config = dict(
    experts_per_token=8,
    vocab_size=8192,
    dataset='wikipedia_en',
)
Below are experts of layer 3 (counted from 0) of a mixture-of-experts language model. Rows are named gate (a neuron's input weights, with its number), up (a neuron's input weights, with its number) and show model dimensions 0-159. Each number is 500 + 40 x the weight over its row's rms, rounded and kept within 0 to 999. Numbers have three digits each.
Before each expert's rows: "gets" lists some tokens that make up at least twice as much of what it gets as of all text. This comes from a sample of Wikipedia text that the model never trained on. Tokens count by the router's weight.

# expert 92
gets: "1", "2", "3", " following", " of", "ch"
gate0:466468491536515505551463510449509546406522469493520467476552532482455519525495540506573478489507550458515502462487544494535468512486459494535542571449531472576453466471537473517570483503549534490448493419442537457524497525465502532589454515431473464466538487432467510483518461538517587483549558498554498433517446405459462513465419481463471551581502383484453519466535504443502494499463532519527538493472501551542533485506553460550501508545469539463444550428464473528471502525498558
up0:452522433450562474418509523529461428519486501583429565535473458492585514478502490462454497489487479516517458541540487465432516495553482483479417484560515473490571548505486519473465490535441508504557530527494487534484500468498519492419524454525552550543551551477491505534467547489503455441461450473429475509496543617537523479477521495428441461485460557494477454496457491527433546496509489467458423510503474481553456533478464501485456497452495475477610555514444508461493570463450453
gate1:550492518519506566446500528502481458510461439496439514520449493467503466439539491518536546512490565540444509518473537475452547446456539593494434551466568454552527488566503508450508530453503538560547439425500506469425502499466467472546473496494492525483492452576557569476558461513481557534442518551533526471526544502495489581478531492548446511479484505474486545458476446509486459489474547454492471475563564537540465538566459482492524485566498576523515538513565493600478408483549506
up1:543609445502491480499496571474476546458457439536476482550485511504501496534520479453478556506488504574492535494427473458510494530482441468513464484468487454488459503467527557570532444370505489551455489476500544509461477509514485477535511528478409509467488481454456545494523480494499524542515500486508512490544552495567402525460530447493499628491558526444522494472549496490470492453495551546486447432489493543477489454485489546477423536456469495540580438446569476485541516408533517
gate2:529561512429477497511426595522488511592525464530471483503521515516466535531548490471535519452558449516553484467543489429508565522485520566551458476542490562458412475497491511459527537411460500486471494499408432571509444541523480440489540507539471525522521493498503549505503461428540546507492530452521536506528560511571377551458485466503469503500485499573480416521550509528460532533524465520498478518551445436487479494540490553518456532576512502526501551526460435479527501494485454
up2:444609466455474513495468538458434544532527518546491485541554491480404496554502506458500471466517450523516522438589506480530549518532467545529484510517521605471453539503532481452532562509509458477462500473491440518523513527466499461472491435486502491525541448505497567494489510527478491536487516445493484524577530516618477506450490533531494441468488512500487503567449512521497529569520493510493518496458489441482483511491481573482443538535507508495538612472466390522595487387502457
gate3:539522511544461536571497469470485444495508570479431448491476490515524558442452527504446597529458564514465477500482550564510528408456564569510545445485425507450467510542535471531519496510486486449554511502556547511506580432493548491559578545557504562511517483506510454503534539469500464491466497478504479558534438462533489535552468505503473433504442523497483549518536494555532492501513508581556484513525523482496545544602505510447572497508491459480517480424455494477385505526507512
up3:511579535583517553503500548510547454559452560540444486467528496459515495562506461478473521536518534460563501506538537459549528444531490584457533509482444513394488536507578395518440504515489492508446594553546576473522532432506524460508555563518515413539479449434537474482517535508458461442486500469542486521507560511538545521455475549507431465560528527523491498465491450462493518500521466532504481450463469465539545484486454539500489546493513484480499488481422492445512479592516496
gate4:480527575472480432453446482516446500517455481512491469459516473514541436498529525504482519486562475521447419505484481486507570441467533620510474468459616555591451516496518544472469550572512443535474427483434422500444515494509479527535489519517471464523464480504491527453510486446441483500510548579505497498459539497476490496495511508471488425455528523484505481520581402517531495498451476444485458530534557510547480542509524485470577490511555467486513511460558558522598519555525479
up4:497497526513537516494496412499558534511550626571487543437482512509503496491528465533569472564490405526503520498463490476491460567494505495511532555477505434485457499512534488416529527513554538477439539581456420475486480535451494510530487542498462502506453510431563494480519460501489597549555529523486514537575508493557451488409524462512569581484497531530515505495470465537537539475524526473505495501484456444454555587465512516542490493435422549539491465506523504503526515540591503
gate5:420477475590528520552553514494471513520505533506470502464552496501512520448504499556513487540509515462471518514492495531455470572497490501524478508519501571491559490463491560498613454566464554508493493545537510580493564407523495498585524557496562460523468516481597433490489483459601516520446561536497514556482484467509457478456426463451461563473558552513477500488491542502572483541468408511539465487556482487473485518532481478459561501474508417487503564505448537519488460498421501
up5:460490452573499485540517495524496458551485542522415444485512515489495476503504514586500477521443565520485506505452503520452514544420453522483520525522453495493473476512522606492489450491527488468462417484475500576487437508545488486543497606496501592486524489530534480482531504512508627585450528585525485565489450498470413544475516478510448564464509614481490510451501551481563542533480467508538486472502512476487491552494530560447462504496520501481453466528461511548457522431463541

# expert 115
gets: " ", " (", " them", " being", " members", " were"
gate0:506455525485468508503512493438552494439457447502458465418457501513500572471477477505531474494525497488520503550531480510504480411523495553556529513483570557489528549455483512542495463534483573457471489569465446481548537441461468534560497488479470553506503486548579487446469464498447546401548521498509466505493486513438526475641458489503546497521536437484496460442526440552560505504504492521488502528519520425467534538507451453495547517492512462371503486469486431576534481436458510
up0:531475487503436546469558514475495480467434464506507456536510510504495507531507509491511505537492520526522530489564437454536480456602495517555504557491576488525480476429521485437499506538504599471499500497475499477535508387451511521538531502461424502517463509573453498444511520532508478442551520485462457527472503502526509495612506460561548491480471449455547448510532514520564455542503542540451539561497496472479504550446524450503536526478519429414393492475507479578457520462404440
gate1:501493477453526507485515474487532513409485539444475473502536500470528552434495536497522485456466561475479495457564526539494558579502494519424425434610497510518459443554419490514538525473472524491520463448542500500487524478542508555460517405575418496451504475497546518539559456490490516562439520564442587485478546494455516466522496450531466460476517478506440514533484532412498468499526476507470510536511505545543508505558578485507523503537542491465556559515506416492430508413484488
up1:539453553506511462400475542513555472464481418526493486484532473508455510585529448489555483546500522433582496463618481488504489475481459414543464507542526547506654477457510529514434564470570428492509546496478474522505455529461523546474533582532509480496462511485475532531501480507522473480514463548495473543517444512538574493491498605478473555477439435571502496536522514505528396526495530536497503519494508483486573491485517522514517521476524505554472542501489527509538520538499481
gate2:559519567523429512499496455499455509531533519492580629510486496466482524472471498521464543546551517473475496484519520517487500515470542484426452557514525497540548514499478513508561572515516503511523434488482539487469539574474479510468519517548456452496471460492469533518526468557521417454395499485531411501566540479489516443545456557463514497518517584554488527464485476514453532501433469469524498502434452581489540429582466516487517495527505471425479526437514451498441457557591487
up2:467502520539457501504489519488519511480426566524480559510535496525460456547507520428498490537472495437443476512505550494477439516555492572462525571531462435515567514441450479576459488590490520517501545474509494497510534435469411563477525544503488491580500531383444431551494540509448504455541507489495470466527510473476489561463471487471562482605518486474482447486478500503547522480460468517393459520495498438465486563538484496513539557557476538502458455498457463534581452497504537
gate3:535470542522536559460512548582458475464621467465511516493437458466455558464496508511485575531472527505557531488437530469471512463463502481471512544502467468517405546491505467468552532501603512489525534514474529484551450532504514551513512439467480517478453474469520557544490490478574522493502493492506488471544551575540503417542524475496440480523483516511508551555411453495477532501506546554496428502430475501554503529504409498497548510541496528451443498607474493475481558495590542
up3:474547440469564439560505515476569437540469582547478526484504519471488499488425477466530479519521556473541437557473501435444452553582463496476521458473509535552445471413515491545458477501495472463451555478565486519523503430461511524430452503467520496512503469558515523481490578499434517432509482539523495523520474496510505596467510487514519534470492428486570476573543456566458501533488525491495498499509596458494500443485555483541537442461520547499561495466553467440566480503453451
gate4:514448541430464578473546560513514432451563517421472550495488460497462507503587511523564512495466546483492489491471540498513577581519536449492502520523495451505480428526473427498523596544467488533540499436441550536505462544534526559520492474516474549507504461530465507490527483494471530486486492435452486424452574524467520505523502487503425501526484470531424571534446527451427519493503533446463556574440568535448535519464497471431502444565522514454504474510519453499469501466537450
up4:457584476539486415520445431504548526514479506487509485444531548506504541475478438430478537489497486470420458468536440486547461467566488538501529573458512527461518485511520565462416437515527509437449493552528489441472426458522459502485550486478549518504504529523535484492448550520462470479469503490491514482447420517520548520444451537507556400520550522511581442466581497508555506495515527546527484446551481518544498481599534522571541593474491519543513493510468485509552484528543515
gate5:516492477516414501471524592477553489560464497493565584529523452494464505516471442520458470589557494541548513518501526561480536522543444420512499553479487427515612527434525395460523509460392541518490472426567491535513481578460516500473512518500487480545498483570499516507477557439493506470501500480489533480531502454442528457466454501554523472507517508467522511547550477495461528457508506478442490546410514502485516573469492525492446561530526502478520570461459575461506503486493519
up5:519527475565562594449500432518439520526612489459441453544493473494529485494523528491441499478524555518470506531551537426458523477473554520442563466422505562537468456577409473558574538494545483483500524481442467454497476426496506500436498483484523527514461508429397504482516470430484510532489491489483459544467474560548474503539543499470481486437505531564515503476528478580514490474490491462468485544515518559476456544504500525482514468511564536564450543490508467526439458485569519

# expert 2
gets: "s", "0", " S", "S", "z", "em"
gate0:507496473530557524507509515474507533567492569496548542567572488532518498419555546494512480477434556550522490556478549551557575501524536486515499522535482447543386529533470505535532532468512427463473458430526507505481548446501516516532537567540497524461544483494607440539519499540475436497546544547478415534512476539469488542434556542429472461422516496535527440489461485448487482507570506467423520487475452455494479438482493502484480585527503496492528486497450456519516543459486456
up0:544488465493571409482571556539493533440473564474520560543627508504502471487482487570475435491471540461428489528516525568460473522480469473438496525538484530532520462506510506500469518465485446557466516496470536548570505414425501481533514451557554516484507462460566489427487560524554437503467530542498478538493520455497519461462525506488512480475514463457450563487566495499513463506562487486430437504478541461454533469507507473430529533504498543429471459525436586438477510461475463
gate1:570519449474486464540539423477552437498476442493486546476494540516585509480506520581506542426417530522518465539486518474539522500479493594485397556485583515490503462571474476467542522594498499498527551524626491467471519464524492497560533490422537519540473506510495474578493511512490518493410502471500558486517538435454518547511494531489577516486503517552516531540427509479548492536548464520492491516537493546523523494522517554492475505466495428479580522476538533575532476518523547
up1:609427505516488507485529457443533434449488541470441568508481512476529481520521549521550502498475505475506482507436506489535422474486518503479572513504470485519493425461522484452520465559494485465480509475569489452453593497553483570526481475446454565593477512424498506528480498522435580463526505483515445402535536470444480545581495480499534534463534538500510530478390576484439486523468477480464442472509475524474512474537500469535502523509524402437490466503527534538496484570531495
gate2:479519533396473423512439485526530497500509557491531468516494450501527461481515554447465489548539435476549447571517539482480525545505457484517494464531526514491440488459467510496487576468468532478500530518501436537470409537531489533396446532553592449519481492530467539514500545507455504564550509536505576501513552552550465575514530469522518435478517556551476496477426505556440531469508512483564460464479448490479477515517492506434559543417462550562515495526509510434474477429567482
up2:495533502546485462465494504483432468425514473506475472556496523464442497437471448480510453546595508477477445484522461478506486501498462521519537502501444504524435464473537472514557524485509469510534483454403412488453563471471455508476551571514499533483503523483508567528540525444472451527481567507520489491467513514521398515444522480508488490528507483447451475533561453537477453466442453561528478511499469509483538494411559546528445459501501509600438433434445466481455493507623447
gate3:537414491524520536452486528490475472514521417474527517492473537470506506528578513557479490482487549548590508517535496495505467495510464517537432516519576419532506477600485516499508445523453446506544529492514520503501551536530501574524541475483470428497447451578471536526494449470491528501457522442523575529493478478470519476461466535501500539537508453544491512497510443415541472512498538557552516463471489571630502454467512512624479498528555402494510528487459516479462511460482578
up3:532496478506467454507475441488544539536451425449436460498574508461549482536494528567530523463495552464504463521461527520451474366473536464490514496471500529457565440456502524511465509568534585484502515491552518433560508486419505490435513513524481554566460508478501508469563519499473514453555489437504527474510484476551515563565582484534480467485484537479586421479482510509513542468495466428468540518473482469472507495459462533502492547550496425449553434454515581556495503472492441
gate4:487499493487448494474478489464548498428486524474419560501520511503562515424535558459500498500446411488484500472599477585472512488548520465537557529598502458502524497595488516505509503484525508423477491470486495530508480475523490486478506455554533509507537471439499509486438570479453429529436481443456455482499462452470490490530520569512485524528479533546547464533508464383532520459514490499451441470510475538547604536467482539516420479532538435489516522614483521444534504495528485
up4:454479533517484560475513418463482544428597473526493567581509490519532505485466544523460436489443496533466479541482540548480523568432511549534574485527557465507444511462492428515525530535502469479497512519449509513511512505432539430488575490523423517458576471558474506575520505515504549553482380499469513478481516553448456480499543498441508503491503509490457561504498607552508481570471533452500464548517492597525437511545559510474469473498493534525540460480504482534507513511554488
gate5:526516578448571463560500564520490509475581523421490532499537442476468465491451517480499416567477511466528506491554469527478479508522495448501559514498529369554495561429509487518514453409495392546492481517477557491508460446543585422524493443537554474500515501469505514454534542504572483485462542510495479521508511466474535433526449505489532483480439506540502479440478440454490469491524481484518455552490516503471501578460546485550552479477521543522530486480460485407505545488565518
up5:527514498463523414554499623490461531513505525445533574522470460487515538538471540503541474489540450413507496506472484535471520511507520469483508507455547439453548561444474470479449476413506507563524500562546544446464493519533519523541506512452472518481513470514457577518552505549551486521478504498501513577476488472492537514476514504642518487516444454478518485511514426496455520452453495474486440476482532497428526564506485394455433435513498517505575507524508546440422483458544482

# expert 10
gets: " ", " (", "–", " United", "born", " American"
gate0:479495475465441466495483496563534498492577491486512458417466461460579504518522522457460494512500541472556456515489510486446499483458481425522542488507541557448549463454510475527557505500601499475508493502544418499518538561491495494414470524521482527555414470506508504444502529506434503544521593576425493506546482551461465545540540524491442512565484500616553473490535568597490502496502480461430480514458493525543519556529478470479554567531475478468453455562530511499528484502449516
up0:490470499559547482537481479497475508432526461505569470504494520546516534446562496400562535483496482482486488507534455446472537435510503568545493495478515510524468505527466533519481507485512531495522448537540492486532465509508486510480505521477527534502496484570534458482484478376506569435498530633497558417486496447481406506473493526510536442533504501577527467450475497480508464513506501524524541543557545543575488501553531535500615554537510502578454600474559493552490459566535489
gate1:496510460533528531485459559505456448542525416471484485573439511507451483434444428543515462502489499462503494465494493444512439531444512537512511540509486476529526532473480553405523492456493563450460486461508499503511473563473512531497505508443485522466518480453410511561471509500571509472549564466478598550533496523462415568460483428495462519510400496455490435543519528524552450480507496549525486457471586483540519604508477478537444492521468507499440524538419566488477518475521469
up1:506520496556465454413467485447541552495493498505492508404558551449506501543500501407535472468498482526442497498502496524491465484452465487489501548451532521419548457462528461446519499521549591511487469516445453522586492456442471508584515544530501502543483557506562483494527465507486514470519463488474484488467504607517501506517561588515441430509546484462531462522543558489457486532488529479474548583520455554412530451562453509501536573506484453549519441529478489566481434498527520
gate2:545503507548505481534513513441498468538538593496438487526491486469459592455551490497498553503534606501455476535504474518467438457476611558473479512454482461515476501478471445587493562559519558491560523468569516581475504502497521543481493503453485429519439461504493568489483502546496459556540566496494549473561579453518512532522576449447457516506484558532485462515446523542472538499496495516482470524486524457420526542530432503441519535553561501519541437527481492472508550447483495
up2:426450500420463539534514464520467551411436379509477502488485524519600518510463536485491456429532493471488487540451498538513530519439470449513559457528537554502500491463484570496497466448522493514489472494453492478571518504476457466535437466511514545588566483532483439527541473504539552531494483584469485451427458523472525418539494481539564526566557505467484542430522518499489487494432546484458503515521605533521528481496545484443540484470539498482445533517509511547475441498461514
gate3:474544516435511521575481554543535487479534518500476422523500429455495500557505482528419426485418531484519560568562588519550528506518463475482508476573526454498477519495510553573498516506436469500524563499536507563472457543515448483472457515497558486455511434480575483554500491489528472550548473522473474526509547540508514471553506471565500459437497508483595491462505574440466515494478509457545483525508577518511453522476543531548426542551461515489486492528550441459560469408548496
up3:537516539561504470429475485498541484535489510490470585419516448469538481506527498569557557517492585502500487475487494493510553471498562497516536381539516476462543518566556528558498471509543447519490506492474455468483514510468409423477511517540455515523435451459510513474510483547494457490445432460449573530514511528511539552494561481493429517489497577557489511537499497457589508544579501481505453478458508461502454531496488481511509553573526476499505503568420545467483480441608518
gate4:542583454472476561506543557478494530569534566498574558468539506505448422518543530497482504628502453548484510511507517519550566521536557439465474457549499548469477495512443472482469502554506563448499484493537500540551552541489529470528497441476513577460509544486550518482485486529479491456534569433535387537535558527539567451500530598489478467506496538494493453552471479521473500489487507452489442482385489474537479474462480494538477525506483479475469498457487420479542509492460511
up4:383465500509489413481535473534504494468462483489485548474439515479515545492500501558551481465538521473486471475530464485435490503486444539498442483432548517538528476446590513518537509470509493540546494526437494454532507451527519537524493547508464457483527518581490481531569404512533518550459473551392521470462511538479494539540480437510471496592578533563534566448521535506481455513424546508508485568487515488472499461513512462480523604517534485437514503461520503551413440552524510
gate5:504447521515442584469516567532521531493560430550497416486415503563544498504554494459434533437471548545473520497446534492470516497427515512513499520496553557558477546519532436476547532450501440507536545507444450549577570431486556457463490487531462537454542490487496564474472553501543513484527481477573498505500499526561552468482497532451522502486491511482463531457524474500527515494474507426500523489576522432559397426547493526510593462521553477453533529523484498487541499557511493
up5:497474580553464538511490459496466499531541471584538521508490477502472454536448490448434533467447519594461566448496473537512486509474488506527482510514525480571548541512576485479507497526560520506559523530424411451514543438528551470424576489541493552510430471472477549507518591560477467432515475491548482509542462589524565506470499505456474497524462508462469589489515511564554549501452498490501493499498501418507433458471510527465545489485490459441536500502426466432499517509432505

# expert 56
gets: "s", "y", "es", "ry", "ing", " P"
gate0:543495506380440452473503510439534515485413523553528545572475502494520406489533517491464513478418495398490543419534468470509536565479436585489542509544488523553485535530515546486511500422531402461414513475517567547487464562525489500555475443487590537474467475504479537521506481459529476529499490491552519529494506509557451517492488559492458500432517487511478476450523514498496490480505470520471436443524485511461538620466511521477459533493511539526553510504494466483533514491427503
up0:407514512503445552414460527464463523543519490556435561450566487504442528470459443594433504519563534505505543500416515496497426468527468486491465496540581466535435544519471418466531490461477551496490494483436593589538450483411502544539444462567491496426473474497470503509466467550563509533531491501522526503564510452503455480510481536533534552529494510503508570544551517442571517497573508495477488496516464447513506547489519479518530469506561520496493488511572497499508513501529535
gate1:521524469536503563498528532511421551496534525501513522524523496523531599515465501464451503552506566506504468543501500551527527508527507587444430524608542465530616547447450468497506575507528462527518499482489441548441449529522529504457576525476577465443514431496541486541452507548499478499410519502418474497443486505490550490532562441478482492521520521503417476521499536514467489488543533537488510499470569476453490517489451451502499493498512552500434558562432471545497450449554530
up1:552491552464484546510492494540486466516520566497565525605456515491474542453513576517508500482413555490517455536496474519471524532555467510516477490524560495563501590531478490511558521547465508503510529509561510489498483523545519553549589547399607464508486506562447432569437488481478527500405571461444485553507497452494540490496502571492574467482562544530546476519467459512483509460525524491545552575541472483432482483501495484485470509532522600464512507546479490486487541506467516
gate2:483496525487515511514470476538520489426441483531456432509464460492520527473519503557581493538498454481408514496555493480501505571449499488531414557477517548484457495526533519464469520474503607514487479506517378487512533532609488487473490427465510491522488503531491480441459500520486529524507527536523540492467523529420467514493494506497525577552484512484459507458495564606452482525552542528491496565549561499489528472558499471503453459472471512512473503531584488647548487530484424
up2:493574515501520578506536499500543481481399475534451500342480539507504520536438571544551503536491468490458494465518424529527479454452463473544459497478510496449463514503485535471434490473522502523506541523528488502547656514483458515533448448520558415509463531517486516515457471476483493514463485561519522514514515470452563513483405524550500573562533547506545547534455491539483479512429477518504533571495506461445531516477484448467508443493527479521520468485535436503545481546495545
gate3:552451528431451500505434461503502500507557478485475479478495413502488505569544588434552458471431533518544469494511520514525495487499499579519552453537509459473592468482516532559534498524537473505517457515481473495507407548498501504453425508359590538552505529521476492502553525444492531554555496468479489452468461503580516546515482508564521453531483471509526461463458508484418513468472539420538490538473538516474506548510454486530550515472519468547511578475543471565536493545463479
up3:442557551475423594508499435462494419521471564496559486501474488495435505533573610462540551392510509589475509533458455504493507593486504538522495488514499536490514480554536499459532475510547528485597500514553452473472443551510465545522521519418465585505542483500504575479521507463440532567514486472447445505547516488498541540512528474442527533499419498498477457475541543549498546505482520504563470523500504540519537484495495545483479535480451466554521489438536453501476474540504464
gate4:513484510482475531456431467478524451411517539497510452443486428463461447479454456474507497488454505521424543473513496481490484403545469503512547424469484467476524468552473470491512483469512468554476462482556439543491517513521527441482502502470553553525487541480472498431536510391556530544498557480543474449500489513531477419442499486597473437533549506492477520517549539540577487501542540543540521507558462538471566528535497530514543493485439471621431504500477424513514507557558491
up4:527515576491472550470471508453525492412534558489508440518497488492465443489475470524492494496443529533431539476464511443457503475570564463500491378459510485521518525576465494508474502498452420469477449503436485515447481521600484460469488491524508475448542493495509454428532456444577481501547562506537503414480489531581489415495496470543532394518485504472465495534555462521564473484510514505555505499570474538515496521542545577551531468480475505562438564505518478477540536521514494
gate5:562503470490498464453545512496520461452526472518469453448542451503469427550517434472516507505446468471494473480527495503491542454534453425515435499535552401473547474580523501518541464493489402533483484497423479519447501503532502408481518493515470488464497524427497480496514544478475510531530434479482478468458490535433388451465405525564450473483480465597501516533566453457566483493556491534456461493506463474488533558524553505569519480504511441533448532548480486491544495526516586
up5:573431556561501424539466516477536487495479569427528487492544483478556556576585573446546484507489524518568477479518502476511477521477472509529483510546470484523565420545464512595545481473543518492533443463525525519435507543555486517480549554443516469524544486474500522547529521487544537459464483551499518503558463494443491521512468489507453547494531419547497418527500521460482476573460454591501460459523533491586491482530505425541515552538557538528508547475509472531498488506432569

# expert 162
gets: " ", "?", " question", " Film", " Sex", " Documentary"
gate0:526491527500476492426518425389532461473506495464571509491520464496528517442589510475591475518524543457516445473468527508535542455547526480533469473415549448537386465443549502447492540432472515475506474492505479501506545481463517458511468493531466443419474504502502486464441539528463457441470433539513505545440478514514586514612493521502443627499454472499499540490492459502520507504569501527536542463465484461518513483506536420473533515502565462497503448498510457492473524509492475
up0:505514513567437490548492565516479643504483466574530526467509500464445479503525471450425506463450512557492417441488526502543485563566580542531513513519542499544533529470457548565465491493424449506495494509465449477513434560491500493518537521408496568490482408511476511553473496550506482528523539505538542520539556507506561574488414444538518476475488490488483479481450553476460443447472532508491480479550506507489480487463495585507527538474506568539454496476476491533534569556470474
gate1:480490545501533551469515465503467527514578461442424426476544480415494521502535491513483508609507515444508497475427498480469485515549483533482451557512549516526460547467485450472503521433493472534555497561472431546505550541567487391437565484520529481455473553524551520524549463517553429499509474483465545453439472476547489480466444531526486440543500493514522508529497542551535474505492500520546579470454506475512464513508615532512532444542501447533466508501516455457455561530436438
up1:453519471509533501551433574509448485514459563504499544525421508529481466493495540468410567482491438491465518484480487514482497535488460499511546466478494508464470484632510487506520389561544466496554443535543549529476486492440467537462471515429523486544529539479398468522523469465456537536510519542527492505600542498522519497507465514451526565476538534456454492456501507509497570434491460518538407458567537570487493473493410528537465525519514550536543496513524481513509502447585514
gate2:536492552461451499525543522423479496478461507533582444564540425484497451520542588462529499412477470470489545469565575497522514476522474469486418493524455504483548490509494513544518489555487470502484500480412452480491539532500483480546508599448489465509496488446522557490515503478564403531501477509522544619512569525497528427524512522536523437449501539456538480515486491459451490505458484466525537600465505493482558506460552543509516520509531411457454534457570538489464516528473475
up2:532459512414463445526515467467489519450532526476509440470466434519487471528523550475505563472485516513502473504555534540549463440480424515471514535518438505491516612514492501508504495511450546503518546531457539502489509456488419583530440537566480486540448482509438479531480527507563460496468477612465581580542490539461506512535519567478535457533576505516444471492482474520466545494475477497469544583558518514426534421474496442509496546530569468449417519521521517531447529508462503
gate3:432520578524508490484482457497481518514501509495444401526512504499452538539456443464484465552487519449469513527454518454557506509503530611463475552465534522436448504530420438536482524558502572485501432498505510451501506535503490490465495510500460508503469451523491480491556582547442487583498551536539504498503500494461555477471543440547471482542510520545442415578549579566549572473580484510513524535559501411467466468551534456526506477533463491458485561507522480490564530461487468
up3:465522582466444507480527509522452574460519393507423400493436531541459478499504462480453533508504528538522550541483484456561527435499417606436480498475482493422498568509498490511567501584514545460485508488518473485465537492478481562537482502428514494478467477490462557488495530564503433518501515480502490483546505399496485490494488483501538479466530519522525459483588465537530549452584470480459501524529514558465465462510447494501510509531506439461487463530477466484581458601504522
gate4:446513434562531463538518433568520451480500483483423553491470529501575467499474500450556451552555483472439445536463470496582549457530498518526536539509524460514455444482545490432543506548478461488530465532486461466474518433486483516462513502553529498515506536492520494478533537576452526507370488538451558422474501463486471502490505505526528518464461531555505491418522486410526467484504475472552525551507495570527436466482526511552512376453503483562526449505503472457551495558517491
up4:493532554459420539474436547430525538449493529511549453526527477544471475571513537515457522511529513538506523475557509533495502448428494573439517505527515527481567493539503490547465526470533526524482483447463532504510483571435489562440456485515494510562473466506456519469478540483502486519582481545540453565547490591514535504523512498439530468507546441449467447547491530602506469449494488501457457511506547404497515500501479458478544603557511490451479527469486541466523485369496455
gate5:498507493500458468532598455478530479477496512512503552411518479519470492506511481459563556536494503525481527437546454503458446524550569384545453500496493459498540568487556531480494462535513552473493480498518519559551427511536505492585526445485499519417518501495553468508455570550575483470475517451475494490459566440514518512501490467481524478512497531459510555473543473425589455467462521512590429507481490535521573511504512517500549604487514438523495497489492492504495629531472509
up5:529515498521438476519520508534519512472462501525471545450527507524494475500487469390503505529525437438480527457570459525546473521555544349497516495454482549557499527468516581500496477508503491458414454510523481501535460470459520539511542432528539519470521527538504412501500538508562501417493550485455494497458504450551509475525508506497542408484506451504492541448525454485561465440521450532582465540483480489523575521543529491529559539491506530534507478475467456518511607582418507